From a checkpoint of a small mixture-of-experts model trained on Wikipedia.
Size: 8 layers, width 160, vocabulary 8919, 51.4M parameters.
Experts: 128 experts in each of 8 layers, 96 GeGLU neurons an expert, 2 picks a token, a shared expert of 128 neurons.
Training: a variant of SOAP for the experts, 575M tokens, 4388 steps.
Below are experts of layer 4 (counted from 0) of a mixture-of-experts language model. Rows are named gate (a neuron's input weights, with its number), up (a neuron's input weights, with its number) and show model dimensions 80-159. Each number is 500 + 40 x the weight over its row's rms, rounded and kept within 0 to 999. Numbers have three digits each.
Before each expert's rows: a language model's description of what the expert responds to. This comes from a sample of Wikipedia text that the model never trained on.

# expert 41
Header words in election and sports tables or section titles: Candidate, Votes, Turnout, Party, Total, Pos, History, Biography.
gate0:473447529550514555540522518482506544546462552487554459498537463477486534513523528436549489534510525536502552480515567548466516509505529520402464481563515475480491584522474545524537533494531592458569531498546526571554474515531547445502526437
up0:457415475502486481556504516501587433554456558515492494501471494513421572462482513505535494481494494505498537441557537577512530472494526456471451442593498522456526572526477506513523482491543518469585542548520539507598487561540578520490568457
gate1:475470515521570531515515520495478412543481484445524479555492516479505531521481470543469505475468545474558526490514524487535493429532543461474525483521507492529505409529456497462425521410489522452537557484503526537533597449465444556552558541
up1:483446387520534463483526486482508486510500480521434546568480505511494450527455462569439483516494553484526501480530531562517566489550543407464459504449503492459506455502507496479494423488481583485486508470526509528517527495473437531523531453
gate2:467460572509461523557523476588482496471459524507444472530488521493431528530562543526577425406468450466524505615523514434521496478458492495514556494448433502494439459499444437451519455511469496491479552497581538502571500428469474530524440507
up2:518456478493424507545501420486546487479543517499470518526466517559515508538500495430512484515522455488544524511524477460481533556495514520513462413495547410493482464413463495461501513456476441578467482467501516528480543504506520498513483497
gate3:520422506501508563468508466533519467480455559481489470501417500504460478463531466531532429470488485482476501517499493528468531507467535498515424545498491552455571508525508491585511524471503560508440410523382512505503432526457539585522521492
up3:502540536505497489548454453529504502384518486541492465530522465459463483517588541464518475485468528481464457467447553484508507526512475530506551503545528479470540424507509531497485504435561501420450473444520484525504479487544525543496435469
gate4:536522500439517501514506499547492470445577498476552533537442563464467521432516542524521481448470465499474550519437470418444504515480513521537507472527460522422428493548447478434504528568557450478556504570465524480455555496555463478495441503
up4:433457489540471459492541502524445506535448474474497491442567514519481438459540513490535527539440491481543485487544555488435462537455426529438504582516461503538453560542571500491559553510444524564500539467536467527595469444437476474505475580
gate5:452485578537478508557512532475528558470426534482588438515511549502456459443539464532519499468546448507455507483461557442512456478449572513543450427476470458446557399493491517563538482478411556484454511498515518492463517526519501527482533506
up5:495543483503517504559432537506438454544573530506420564473551449513579557533488574465499471491386531505495499559475492488532456524482480506522487561546541491558487509491555454532556570547516505490571534510515473515533481459493555540483470522
gate6:465439495525467496489462463486487480470511477445524456491515535503564468452467443490562506409491493420580463460557513463524523509459508527496521580498508478464460472489346473553554561475527572396546473524559530504520481503493482525541458521
up6:481491473543480510506532521547516507529468474505508539546512504562446486531508564559497498535526583523450503500383454553448516596442446528495512496463460579560500533454538527477433595527482525544418522443509475521483521611462517498444544551
gate7:505525501448520561507435510491531440572497467492516453457482503456440527455436544478507495527521457507515542541508509476549545438538519495526427504552458481499444513496489543487519524457503464477488476534513527460493511495476491517530520495
up7:529525499436641461488519505522534550467509506470458573543522440551526447533507466551464547567464511542429465498483485503470514573510489486544546494499606448505466511481536500479438461530493524473511564465570438508523433522518561448481445497
gate8:475487444491459468509472558484515476497538590514458456473523454505542479441467498455488473486543554478536441469542521445442473473413487536431493455542465498548457484539507462432494520483575412434443479447532556501557518553535451507582480521
up8:533472435501467471497552580533484514489499490486546481481446534437527472552503481558452465547494544479512487506504485521514489527507522505471542501445454558487461457445458508611442456564460468498554525520480536506446510441465445508458553461
gate9:491465498461571506505459456422491463505591505484392510558495485475513458470430455462561536460509461587512517479517497496497568474590506493527466439514452497473515492437512559490538500519557513459547553481496523453470529504506569510526456430
up9:491406531531559575484518481482512439483590483538400479567539532485531456469475439521612540431494434598541534496480480464479528412545530483517496441551463496472557467467509518473571503529532541489556509483474536492492552472538537511550434534
gate10:529511551448513505508494436495473446512495578466547444516525458551446460513430527463559446512473465550488524526451578500492498465439488504540508448535514429458492448518502521493529546518519501575509501453551539532512537454540520502519502509
up10:497535501550519526493430456544510622441540515485492495488574450551479525475496587528521473503435540485463522480472484519505448478530437494514474496523618499514450527534457471535552501483544470496445521511451396509443511536521485557531544570
gate11:477530479494506577512497562441494485522553442490410473473501506527485515493404439529575468422529515589453494421448475488434559532449495510471451486534504487522494528562512457539480497455554538485463445521512531471507505483476508548513378481
up11:429477475480543503555532558456504524438520471509393433462470513482574442466411496489448457474489529550456568467503481473438557517487459482486477429488556463507523504536456517525589512475553508474496541499501526473512533539485492549478428497
gate12:504524432525515507512466480522546559527504553567499496513516496480454440424480493450518472480476444434550524554534525545576559500481565485490562468508549374492489442438478538514535396515497574452483492501545453487566524457438484492498532581
up12:507533563503457434553490476612451589620550479406502535551530459483524423456459571503573579485511499520462514585507465490515584513527556511470459556493425513496455536527537465540531550453460479511510455451565513577542493516469509446552483492
gate13:490412542540423515529486454412499470509482579568524448467454469494473557457487495532546466481490516530562578461500462508508437520505471452433485544525504476541491489503500549525526461480512496488425532483487523476539544504537432515546540526
up13:487394462504486546535523468460472422461549505485473454447444430453528483468466493467495461471486425429532560463411518529523479471498464471547545467534468500535514531389484445503477520510464470494525550523566564486509559541474468540470504494
gate14:420504440530482509475487516515472467577548482534547430530502516530458450406560482446539516465521485544479490426513516555572502534497488500537488537510591473523495503550512519524502506443506509546438531478533535492482516503440583509527538519
up14:542546528533434541487497535423486491460491518540488532498527470474476451578495555505524510578491533455489430509447495480463507535511530490465544467536545546549480482603533482530522500524463467511439513503447540436519502563483524539489398497
gate15:453466515462509474477507548471521542450512440471586535517468551525552474570527481489569474455497511579582503550487490456460538468440527474538559518524502511497501510458470506456569490559513504525490536459485544502492485500536550555551484590
up15:446484443455498514522516517508520491502527456545531487524522530458488494527481539445553490503465563530595453525444546457516594428530534522510533478531450518516577509477408508513562476525477504544418481433551531476540474551563481566578487556
gate16:534437600470520502457444550522454515516417491502429420537468510498438508477482510530496463472492489514476478535547528550517592536475479479523520495481463525549454532516445429509579509464466467503466479460589442481361521446525497558596523508
up16:587474546497483486469498597564518554494453497493454407497507528495475505486451547489519474432459549513520529453531575536532591500460479514540554483462460480592443548536447446522580468497452457493468474461525508513426497454519440473553514477
gate17:508439552494431495490384556405521458526537536479491517481537495533536490496545511489526475488516521497476500414496438501509486459531538508484546530494458504454471608492446536391532481420512519502533524557484544463495513486510468471484512554
up17:523477418549530503611500540466476511450499501521450573546507486459465458476522550466465454492473470477498527494452534538470482509482432488439516462472551449504570441511499502505464530483497456473474535375476492500560543468536502471575490492
gate18:498473514487452614449494505490519480478482487506482458559524480545481566489565483519579498461456572522536503480461535508590503502526519522539504461499426445490496498495439492454501563408505517531433524516491534454478517537454503552501514550
up18:537493567514525559514476520492504514490478510473483515566494442472489523545571516523582444444548602501532489575503541523510504473578521513511447482447496505520500444468392446543497523455505541575508538515450519410509535526432529522502475506
gate19:487545481539460495498482513517537535495458524451558519512439482478530519487457511456574461477515536563492493485505533594510442473546618533461569573505472547452462529545492458515537425520473493439556486530503461484492500558509491510536499492
up19:413555497507459566512585479510577482511420529463546461445463487458545520502478507443467494537493523487530514553537555522431491504489556512505536461500414548535541487440542496519491506500461523504503495477470569491538495477479540546534557501
gate20:471504412495488579495574540507568522498442504457484515441462527488464476546460463474528471473483566497478529543541527470529548475531498523480456439456446457513397520474474525491506424468490515429494531513471453502465526490515512566596532563
up20:518482550460460538453468513484499468456488518500532501481459473417480484503515460492601510432461553502472501483499522476523497509502496421477525528523431462491490555510478485500433536500509478537469550534495494541476470487465438537526482505
gate21:488478501479532556498578481520528476484473500442495499487463530545482499495522478563526520461522555616513483492489469499610429572480549584521539475459421550515510442514519446480591449503537492482508490492429526488463469527486518504544553526
up21:485507511561494573557454494559521435518543520478449499490478483458510480475528504502518432540481458487580480479567488528461512511492597465486529542472480571541457487501546493479617494507479573493499530544508455429451520552456528494492499550
gate22:453445541488530503528505449521498506512501539482524509446484487531522502468525524515539399503492493478486463515443508513496547475509501476514495506494504472544548485518462534515579530506519533535459484524561454463575584593485561554579443469
up22:498458554481493453507583516613525521555480495524560460411462495422470468526519496512499483571528505440501474558479482537554563437497477437547506532443526571524544542493384438552575513531484459454530491513561515482488529555532515546506459523
gate23:489512478506573517540486501480499527459507499476584460505501482496411413515539485525503453550489524516551508488568501507582462559482460499581461524526487464382563449530516521542502428504504497443529473515478478449492494519490502488525426571
up23:511482445515485507571482504561481501461542570482497488525451536462505526468563507513403407505536484538536455506544544468483442529537524428482450531434531472480455568541440521491434514479432501481443499498428518425489479483478520475499458480
gate24:448469566533479520429482506429537456530539542514524464492481537542451514516505471506526475417556535537503441531476537435537520473472534496453543507530460476551582462564450498359485522448492502511532481506534596485486442518515501492543570517
up24:474582545505513499523497506517575549544437472451507480481448511529504526514534478473518466510466512495422475456517494490461475520513544545614457526502505469499475436503574568508485503482464513540428448510439477403530436498522496413489512513
gate25:529464497502521507469523585525551450503493467489536552487490573468538538438523427584508410540509463496553522524555527519498498470458521454499483540481593497437447481462533522499467506474517484503531507512487467517482466458513555479509529452
up25:413585492524441543543520459528473541454441496531518523445476482480466450505509530424487507437505535452485462538537484476518516489486474561508444536422552505561539594548539470412445470579492530550544499484498606485559458550500542494463456495
gate26:507523567520484469483428557500492495550520550578531402452501541434454505511543511528509470467472586564477524504525431545537502488518491547448527529517468512535500487499490598481534487429531471487483532581530518521436492471473467575548533457
up26:530499507465543507445512482536540475525542459437551509507554574501434507503457511572492532535436542541505531483495495495526553532445459530504540553524489499528530584440514557527542526438487419551504448478524517508490547478511501562573471500
gate27:532510557482479531517520515515538437498485557480478452474475495499497506492442498496501494451502528442514453523399503432463525506546612479477505511499434536560507480490522419441514478476479471569517424566497537504520480522508510590530506407
up27:589486454481496503534565502483578451595502522411500517487485501518519437476484527482507477471541570533523493486489499479484518475524509467470540572473469518550443458524488457454499516448466501495567393524548556579522538508510556534519467455
gate28:544518518451472511535481496490534458543460536566439468525484567457463482423518509426488439456432502554507479506502598522526498446454540463530500511522464558471495389458460511469496519505576504493506466470473467468507515515525505538522563476
up28:464519516542501503517527467496492478429540496452529512518482491543556488553556467534437529515516539511411571464497414505518478512451464499610511429505493457582493508580463484508487555533474454487519565557467464495520500482439612538479455527
gate29:524465552513524470502538509557506479522582481490497528452506421549480563474506556522461477503509514465502452536500486440505596481468512506485556487501444503535506531501477528482498503425517445519527455477471483582531561599464537527457416494
up29:504523538461537472473453545543468439439545488493489428505540511525467483514561470520508535570530592485560520508452554491449478509529479546477472528533512535415499571516518468489413489483562522540512525479509495531485498579507548464527479483
gate30:460526551481460499578554528414413477519477488518464417499516553520505492482535486466533479480509519478489503428551424519504458437506491422509529497524415500451528498548457519520462515579469500489526536505586519538537549503449462532578493557
up30:499501538514562541588506489430501516434529507497466530558488540550454477464535560465538437418507412498482458457500535531550476526557474475584508441574508542415508483514460465497546524553472425484474475531466526552454529409495476471516492502
gate31:487431545435468520526464523513435490545487552523547450513484478461449429486501519496541518442482451538593508479543507483470478534437492460533499505514503523508502468509492552495540464498557452439471526541464536489534498553546465510569472509
up31:448528504506413486521526515544479413514463530488488488490428510480435501544527448492514509536477356421498580506505542571475469521441523511566557524581527516496481481491580587505491486504508499469473505482483520464507474527484500512498463515
gate32:430542498492503475530506430517506501470513537533472513513464509450496501553450521477540438483470472444497531463504584478501499531460542477540564502439473532448518442541429546483507520476496542485515559452515480569516494443515518560597471563
up32:535532461572473507523459545445520520534511521581522434551501551499533535483542573505505509525560572481546450489507447502493580471491516518447511588483500522496470551466502445510561536479502519472486432538504564530605521514496533519455470505
gate33:536481570551458464460496421497460494489575498485534501468474454448477467464522504572548465496521507507537526467480470543504481524478465509489453494552441467502524506570475403531497461533524497530488453507413490471396436494483520493416506507
up33:485500504469465573540510552508510503490499468546481497557617453524482486485527509491595507473494399446516487502423472542563527477522525485564481515528533469474422482452449506485436490493471496509415483596486436576507463532488519596455504509
gate34:511535544557519503522484469446609520513556508531480511522456516423474472422498494491557533463473489508491488463484425486508508472483542454536476584519543499533519481552521528547478515419493550478531398509493560494472506494526555429516518445
up34:435493528457585466446533554435518534516459494451520494480496494511499532565474523547552520501480436466496554456476534548588444504442581473525463529481611467473469495561527456506503516416494426499473451542499469539511475473487528390481523396
gate35:483447530448541475556519544533512458434511519541567438504517513424438479487540530478532527507555451458496517501541564479464518551428441474414513455457441514457387502531563520572488566458489493540472515476516564477471524504467475567448458450
up35:552509505446454504571520486572480473471519501534500406495484476469426428505488569490532513505559441469497493498541560569504534530429446494496515491476463593450438502523554558585486492444535529548511507515482542535449528529474455538426487503
gate36:493546527423470534494471470529489480532439555510596499524519498434489495505496473379561450405494476509485505455503419554533471464439524495588550563513424533448481446512510553471581548485562561475484539484517531495563476583553533540499462484
up36:503502523475512520484498551467509440431414472523542433420502488488461503490523541487485513550461511436503449519502483568455448551503514442487475502489515537562459495486465546513514490532536504536471429478465501551505554484591588473513554458
gate37:497458509543380528501546442521514498552511432548509476466534505506507496530557538396561506547501485418453443448489562590548512530565511495499490449477499472512537507419486466554517473521507492467454490569490506491476505536520505557491556471
up37:526531538468529532415442576504476480447533494484430536486530505455514557453491481545430580481507545535495498477501507404499527506486439542443555549445538592568522517470505502489446504488475459549527460469484440516569475518510534488527382484
gate38:552532434497447458502493605586502502550448508454492441509506464478411461520464495481516414491452522520528500485519569538408576461504528508535425499497487493462532476509531531390589450450472476532451523612484518506500525472531554542546483486
up38:458477514540520441464530501503531462453499547519557461467469547548442537580478439542501557495504477473546434479486501483492515545481494521481603533536501471444524499445556459562411470507476499506451497450543507482461489487509475400493427507
gate39:440382594480502524542508519601514469505513475435543495523538492533478512492568493520501453451445525478516529466490427536453494496464425490471574571467523465516499529548471491488512541505529490497570502504513441526511486485529564577492520521
up39:557522465445478524528490455470531554461573475510444507476457553481455489417463496515491501496538469443513460550497574421524523502521463499538470492503507562405573588515507512522381456487498506510448560518490537604541437482450528503505466521
gate40:458473521559506493464445493477509452500493505553465470492472475537478500460434488483467531554501465546515467450507498510471492494512451468458522459508489508467559519554535441528596529527591502463494479496551505450534583611555516484510505500
up40:535538483511536545495415567460459500476528469478427501490476548508524475461600625417503444497517524513503430528471452505516495445507507517558455524475509428538481527498439418502493465497445458496502477534414533532473517501454561437486573493
gate41:509405511520520434523541474543434568452481523430479479568453471507488440458572505530528423473474447530478487517518463450552443515468539452496480494512503557464520460491457536464543487534558491504540473534434543521493426456552430432506477508
up41:466519522530528447513474466498559503477545431466541514430476519558522518443504514520498545480489501489546554437381496495478476451606476460553454544496520469598462464494455556499431436610530518477454481491466467476456445550459455548520468546
gate42:556410491508455450502535514476615544512465482457493479471438506523463586439516495523534445458501482507452555415479587496538464492475526530463529462459501542472497461496471503454511540479449512408457513568496554539489464547500520559446535510
up42:478532448515492556534425517540469569464484521509459573476535518496438500426522552507499422433515529475558507540507472496434545569515498457434499557477477440540530473502499528537522555527501509488483458529479561506508471474528424424540518537
gate43:556489503494547495477515514469540462520434546513565472479477590500481402534532441516544470456475488560561487518556538529549624523480455497450496577534507440488499484500463493491565461471507432474457463481508557402455555549575507502535513543
up43:577505500434485515430484510502437427569587611455500514457522572507478405487535467463606467538551484447514447523485488464551463504510539525491470517547551528493506469521527426490507469492504471464536545520526506487488580525540508490573519489
gate44:562513525531550535494556532524484425532476476468475542428522587493410503470470481579471431473500522502439464531456466561508540488458617504444467435487500485497439525511506515436515451454577531472457511458415497475473514484401508474517476507
up44:442521518479461444473452478505501566506508511550521527542469423510527534562547574446511588506486449516530529484515556439474478518488414523559502554521517488525540515492472467525406557515437453533514469453526525490504490506476461504439461548
gate45:438398581540514507537461558489533463445548489525548484505488461517479516449424488491510528478555491506492503501533479472480581383508529453535508511513466492459452542539491488481565555524491476484462538430526512474548442495553491554509459521
up45:543429562515521491543512501479448509516449425485469497466469477548472459406453453507544536543545519537434461489542522561531550374499467483493533519424398484480458521540534507496564538524523589445475472435511462485524480465519505488524476491
gate46:540452494479566421463614489528499462576487500439425459508430477512517483473458504509568521438464480526535440494460526478490504507518450466507496558526564481492571479476447448414514462486454553423478535526484503426569541513371488518484511543
up46:528495541528474512469505478469487469634506501486486485539569549550519504508507454500510459483469518467444521426530501496470515467541475468459481555427465510542423547449582604541482443508494402559483486466597455482426398510529506541558536524
gate47:571512535529497547501516485464448481482514523478446458453485484471471443486521468578533412454504487566524496558439478544523487481462545416501519506565459539560506464527469545506539502559552491447488423483522513452482492533430512488508500521
up47:531461416483485552567532510566491442534453468552443426488526575478551522559492544503516605567436511513480498417496487534463445560478482525512557526510456481415542472472499511533462517517539438531528523504398533522534498517514486479501515503
gate48:510432476569556526475487523502550539502426565504544449443420535480493502499450459509580508487526456444515549487442515503541554453431519497449449496479533526550529457583492570522493471508508500465515545547481447491485549489491516468578466494
up48:445585496484474532505536486493479557399467475469485556506482517521478443511522522474468498515557475578501503474547481524472466537532485524529555456503495431477510562444510416510459479465541442487479535518475544473565473505440510516457506517
gate49:509512517515519519518437503544500458457486537569510491511515539450463572426557485548521522475409523491505439539508497446522543488459537483476481471575461448499454454534433539463499474469520523549522443489452493408538540508601557536547507427
up49:557470501482505589462509530603415568486499504519468523471516470581527528597490537473496499492551498505466500541475510517455482453535521546503501488391511541474529540474484470434494498548481428474492480483541478493483524458435493493456495591
gate50:483476489519526576472512522478517453442480429524523472511599511525478450408461515432462450513473419476479536440488486532507530511487512559526507476447438465479527450543486512464598459493516573435498454544535513528549460535541454490570554526
up50:529543498514531551502494519542563474532459418516554446502528501527425507464467438439533449492546450552469544504528533473515545512481545490489446491464462474546514414516477511540503381548529562467499544552482524549563485538483462479561530535
gate51:450444499443619457507446523618512510598564491485544480441539430520534417455541448472509524452490519547523538450516500522516547452540481547512518515474448467526518494587511527498480493483504523462490523530499474479436504483467520562548469483
up51:499437452457490504523493503526622489519547478488549509478511444516513569456537494493523476409464483523540513470545484475515540498483502520485581507452443434544477489554509481456512494477537572447544516525525471532475565542494551474572524529
gate52:479438396490546506438461558515591480535425524462481536533495529509439513502533402494523440526569532452447498472486509505523490450471555556497465465416533533529511513520471555491468505457462495492458505548509494502465451466487532507482525487
up52:561407506476567468408508518515545353512507517544433510525500446527440587481477490527551482524492492479520547460507490502530495484471477558477482514489542513551531514514505542499478488482530433431440423503495534498478459484447499535442500466
gate53:460490430542475508525513515479517483459512526532463386380453500501469551456486547435459495530543483471577493514536451496538539458487531514526401462507535514495491521522541512535485497426587451459450489486468524496474547577522500487476572494
up53:467443488489492512476523400487481520425533531442510486557524547521519467500504439501453518535508576456463509512498590537538509533477489513518497505488498456563411508457500478512593544480555545555482543532449445518477450433535535565497442456
gate54:459527503474460508436533506535548495502513466534503477512512482540539534405475484477549443443522492598506499440443515541440574481526539493516556454449542501509469547497403529522530520493469483527483469498449474478556588539531522472529460496
up54:527438537494544485539510523479529489500459509516548526460519543509472483503534519541425464471486509509493462504526444500559479543430490465510438503491441458491522489500543528530513438551570568493461491545494518522473514463513519582478572449
gate55:458503488554519484491498494531493490532463497505496459449487517525450494429506457440540480445464463528551506481442519431461510538516468521471503453526513422544523397489444517533501457476497495536481487504521575471531484469449433504484482415
up55:534589540490499390518495530467498489478433519427454501430504468525484505519514520544550506445481500489476556531586463553544495447553495526507460507466510550485499540511534530474496475476549493494519491543546525585476486494484603548500446488
gate56:476483542446544481494448503498497494504395489498438514498453536516512507481526523499584485474516449470610566523541470505525539447496533478536516435460446443507551552544509555504592561487521524492414435510454432458519492422544527514505520535
up56:508567466520500549485564450485455497475573474440513466482573532526524429510499454513457497515468538547390485532507533501478424487526489517532452525536542517513441450464541496513445480481458555523591518452492542535489531534468478447510407503
gate57:501493425425519512521533562473483460533493547504427508560491515487512511519441528478514480464464488495592524402473472495441452503443522451521524482509446476397505485547495395515499490506469471446528474568505493512564542486515514490538446501
up57:491503551532496475531443407577541568487491456489482544419496532486451549533504488467535484453524510549397425541504418489517478458508528538487512522482560502535480468488538560489456499525574551526544505562530601478499496530476514495494545516
gate58:534552406485453583556428504537500481508507463375451532542522498528448492465497537465557449436506518471458491442478481484478564516547532462478588454519542482408507518443565486499515454564516471491517498431479464447462501484518551546513518569
up58:556472407485401565553486546442452413520500430426496523555476511494426535454557609447563472411488544486512497492480447452444549476572520427517593532499525501548527505527479466470542522546469538487516531486513448469447531470536490496554527569
gate59:513480472458463476520470430469530512538488450463502449543575514418499463490425528540581400448539495514505513462494485498471478434565496520513499537469561535481500457540500566501544486490466525539508535430433555474492501478452446488527526580
up59:526512477434469488488523444529552549508507527483454527474532486523459553486599496482475494489531524465412528552487526571494535475541536529467456520478480494552469524539585565448473546423465469548347429452484445552495504494504544497476471495
gate60:489427468539462474535602491426547503497503540470420401516423475491485484470526478464479415505493531497572475484515425528568494539448500445470499518532486487497523493518496543494541488496418524478447474503531515476560482527488558530501505492
up60:414477541482478572514471440458557436447483482499456473536482503472525445520557516485470467484469503530588469496473503478574437528559474478511478510508495516463521578447532497526505481587467509505521562564495547429558497461523484531458520505
gate61:473482528519480507503542508483579491511526470535551559557468495541514504470477475434538474493516555523555452579499501440541485502516495487531464427458525435494536439556494580485516504563470449472484498551517445484470559459575483579529559511
up61:506568518488553459460507416478549494587469464521511517491527515487480469447425413459490501497502532487495516487539561474494541456472558504487524532482539479516534484581569595453455464526588444458543510527538479490467531534560534495615447473
gate62:486496387465453528471510494508498448495502484516489520531531517509448497501557458460565436471486517461495480527505576498466547523495441471509498499538511513466572473523503558440531475563455482459486496465520532472572442506564451530550522549
up62:484537587497478421518490468461497584467509551509491536487481504495576506502473510496494522503508524544492485468440406479504467551553492487498495488484473471604482501482503496476455500510554507534458486549502465489503536486392573491514514473
gate63:485459498480485439517502429492456434480473494489480580518475570523493448500543486445464436420502451515548452511529536469475548519524515534483444514504473460480482497571524496464554501533545447440500532520554442440516559500540508490519517502
up63:538483480553441557471526482519485548521522441551540478528446548503527509505505495510468461467451426487491412583472518550555478487514473558535465536436516456536544559501512462505498516534499526513466529530475467497484531496491593509530538483
gate64:497577497517480509506531500470523524540429534467415475497546509473484560410469464543547511454489528523514538517520455565555440448433560414520504516500417475464460433443510522493579438494486474468482499465485523447533454450481456516503562505
up64:532520530541438403490446544518496560529511573455443537505516507469501520384486490510584574467479476479541535509542482543560441513447564500501509483498456451451484459451524478515579520523555471534435480414525629489521447494475479500497585491
gate65:524487500563490454498542502498505453500485456466482404462546514522464518485525522479529467432500462570534452508565522549460455454483484532447519547461563535537608553535469577470554427405498437467479509481492489467464555525476505455511536545
up65:568605421504507478467525518471523379530540474480455472461476513534427512429496497442553499455500529549548480502457475439542532518475485580522463515413513533514545464563491492465552576461490499465520548478463479536557556520553516453487479478
gate66:555520467539474519496490514578512461500459553579525440495519566481559493512448478501551457558424449479475483497468484533466528460552534466486451565542551437460465563483478478563591441472473535557500492484497450471518478512508473481504468448
up66:577500494560437513455590546554549444518521540561601520509519561404506483482444509523544477531421494495472477527463508493497556444543513476508500557511551507471459440483529479571573552416482490496487496535418489521532491496534470488538487498
gate67:508497505555456496524598507565539517520507486521466476532525542435497533486568477495606482530507551526506458492497449589481472474550522481512455492497480509435465487523449509501502567421562540501485564472496485464563592460500538470523493503
up67:444530465441510492429427428447533450487473521439529428438483530560479476548451517534465535470500485511496504563488529499533532535423475540525590478550501441523508472534558572461488459554458480502525478563514459483505439494454513558558460537
gate68:449512557544527496529573523479546494482461450497502566426449475474514490469507516496521474488562486468527545537513545539543503521593554544466556533445502525499582474576491375476451551521525477448573534504540518472497460508587455460502448499
up68:544521478487488555500499493533568530500588536469507569523547452493455490438666481458502545507488433592497481506498467447494505501448542568514494497506499428465422504529529562566455456541437455524497421492497488456443503473464549495494470482
gate69:565511584440484550442507460561445457475459515498539513505454543428504500517490544480482475491630430482526465529518531497506494483525490420424559473464475532542425391515536469504545513437459595473500486500430515500527500503539493540502543529
up69:615473445574488485560570573542469459480475525507479444514443465502450559487504504485442582518517484465599443459533484486469528450556487508545535436487576491499509482466458509446570477489496520456486454469541505487505474565559468551499492522
gate70:517450493473537555555509514551494476514469502454497473529517513540467473447445548527498475524429561516461514543599461532483498507519552526500507507451521495535494483543545507502452474496496509411527501566515503534616460462534563548497482505
up70:504531503510541445477494523424518572428523507531464538476461413446494584476508444510513554478546475528550482524394579468501526493427467502524508489520515496502475559489508466498532517542448482566472466479469555424472553521458478532424537527
gate71:490473508512504486506507494520482450456422533524473589570496531437447486502574567426564497519589532500540525541614495516516507450549576547486461499516465487497519467529435412431477547474532497518446551457477493505531478506436469515472516501
up71:521460500547453549526420571428478522519500549507491507580473487458415477523539451430537471499543514450525483553530459492536488443456561514451469503493444426484477459489486530415503524498555548546467560512507536486581472519489532514567526524
gate72:519494520475458508495523510469542451505450535485409440510464494505555476492423512514568454451486485461531532512431497474519530492464512473511440510480452587508521508454511466414560496500495500530455450552518491530550479548571402542525400490
up72:562468509484476472439501527525524475488473542519441480552461539469520545478468480553575456477535463422512486496508503488538461473425475471484494507504476517537491468527501431445598439522510550522444513528452569539509516521599434507567431560
gate73:531561476490505527545529464439519523501470554441491501435581579487469450483441487492492486491490577505492506443468512486483539490538519479471477526535462501446502507532454493567573518548536512465526494403500541542476562590441504535564513479
up73:505560409493530489422552475539493514513502539519487581521523573543529458489513501513581525501458514475534454529522543561513464512451511503457601469541481441478580565511469504432506432532527496490527518543502525516526522487500592493509475477
gate74:458543475459446489522539573531507451483576552448531506461535572492457478474477481523554479500499546521548513496574516559479479500513493582488512533503490419471492459497564584481429512529574521516492461502432500471550494498568498488442499484
up74:562498504526410521523511517469463531464411542532584537518463475526500450477497570449488564467472485481479500486452469498463501467494501523517473509443466493544520449491508540524559478592458506527609533540517443462457485469494470503470561519
gate75:532443513484561459528487515483482536531519480514459494553458529475462471449542512491548512509483494409552498502528487568547490463470519578502496457582359521533475507509499527448490564528444462551498626471537436457515564470506457547480564521
up75:527537485476456532521538451495447452536458504566500491453534496500521528507500583539448500541521491485440466468503538499431527582536413407561474447486526503507510439546510482588497489472468397519461385494440547568541469508523545461562490488
gate76:432491491485529583504500552533480580470540462538520503509472504517456501510535497492534493528537540486539505497474546565546555593508483423449490536504508479456554503529501494496510497553570488519536454493442501515482462508590606476551527505
up76:513511494469462461477530522459448435462448465471490520540491474447505523484485543466449472543520479516475522514496464461421528456507486547616575514501513460467417537448546507469468575484444489496533508463533478472430482534475472500499478469
gate77:450478411509520444462522496485494497479453570521482530489566520507522467483458465478536488472568522482529501574489545528473560416554510482459527540475487534483459446523510459463565497426598452451507519534581505554450451519582500470546482529
up77:554508512532547524522439406468480536472452478551522457512472489477518488489512503541493522513391537453435552442514437487456499591533402508497480481508536468495556491469550490495489465511499545585469462555447434488572547472503487543483522480
gate78:570511519479475523502534477547487476610525580448533431475474510526517503461523550531482495500449555507529513497437410482502553477409526509490520474466425543448498531524525509467543523487472523508562531432531517492482470539481474508486486519
up78:534464512491462528539496498492544411530486535472500467476471456512524552387631537461495469472397555489532515531467519408480565541473473514552527464471433538449483574570519552489488548491549502490502547431522484495505459544440539494502516492
gate79:530499570448493513464512475485476429566520570473593475499482497518502442535527470494583558497567462488488471478541448543480466559415470524482564514451490526470535546527545478512452474528492502508487516466489501525507569443446528474470527568
up79:507427557482480464423420489465421471617452527514557447507450526501495420472536515506558483442548481504475474455527438481461464531473496506535555514501461537483490491566508493535527466536513510476490511470541541535452542508467529440547533535
gate80:462485429553517444428543546490565542522505497485487430552526523543484482553453569519563458487520459524464549486519484459443516471533513569519496465494427497504517517518443515516486458469439548424547476523502582452455510513500500438502526514
up80:444507475530535515546507537508456537494454517568444420495506449477466522462467511547539524495547465482524523468529497503519545503522432494527460522395443451482545510547392513508503436538511526457500468586490462483482506402435444454578543530
gate81:471458508482503533500508413457526518548451536510532491530491489464435437402547499465567490496548493561532452461555578523571524519550555526430562514516494513521585491514507617446520447443476472443414429473452547508487529585529455520525539494
up81:572478539526483492502548564552512474566515488478548482501422488519502441498561483526497438542493460466439460513558447519440497556527484481524512540523517416524548514503555447503450477474480439527523496477500507496512489561491462521511504501
gate82:468469545553487507557454500470543530503476508493545473528491463474490453432552527521517447427556475437533442477521470497501480509532575518498494474543433570553518509491558456479550516475519509488466491520499492491502481578428487598551550505
up82:543556402548550495452513492475478498455486496490475525535551448481468544505525422475500524495439468547489473488486515460496510514508446445472502514553577486441546498532474536498510528428466550566484468544449547501467499510535452418510462434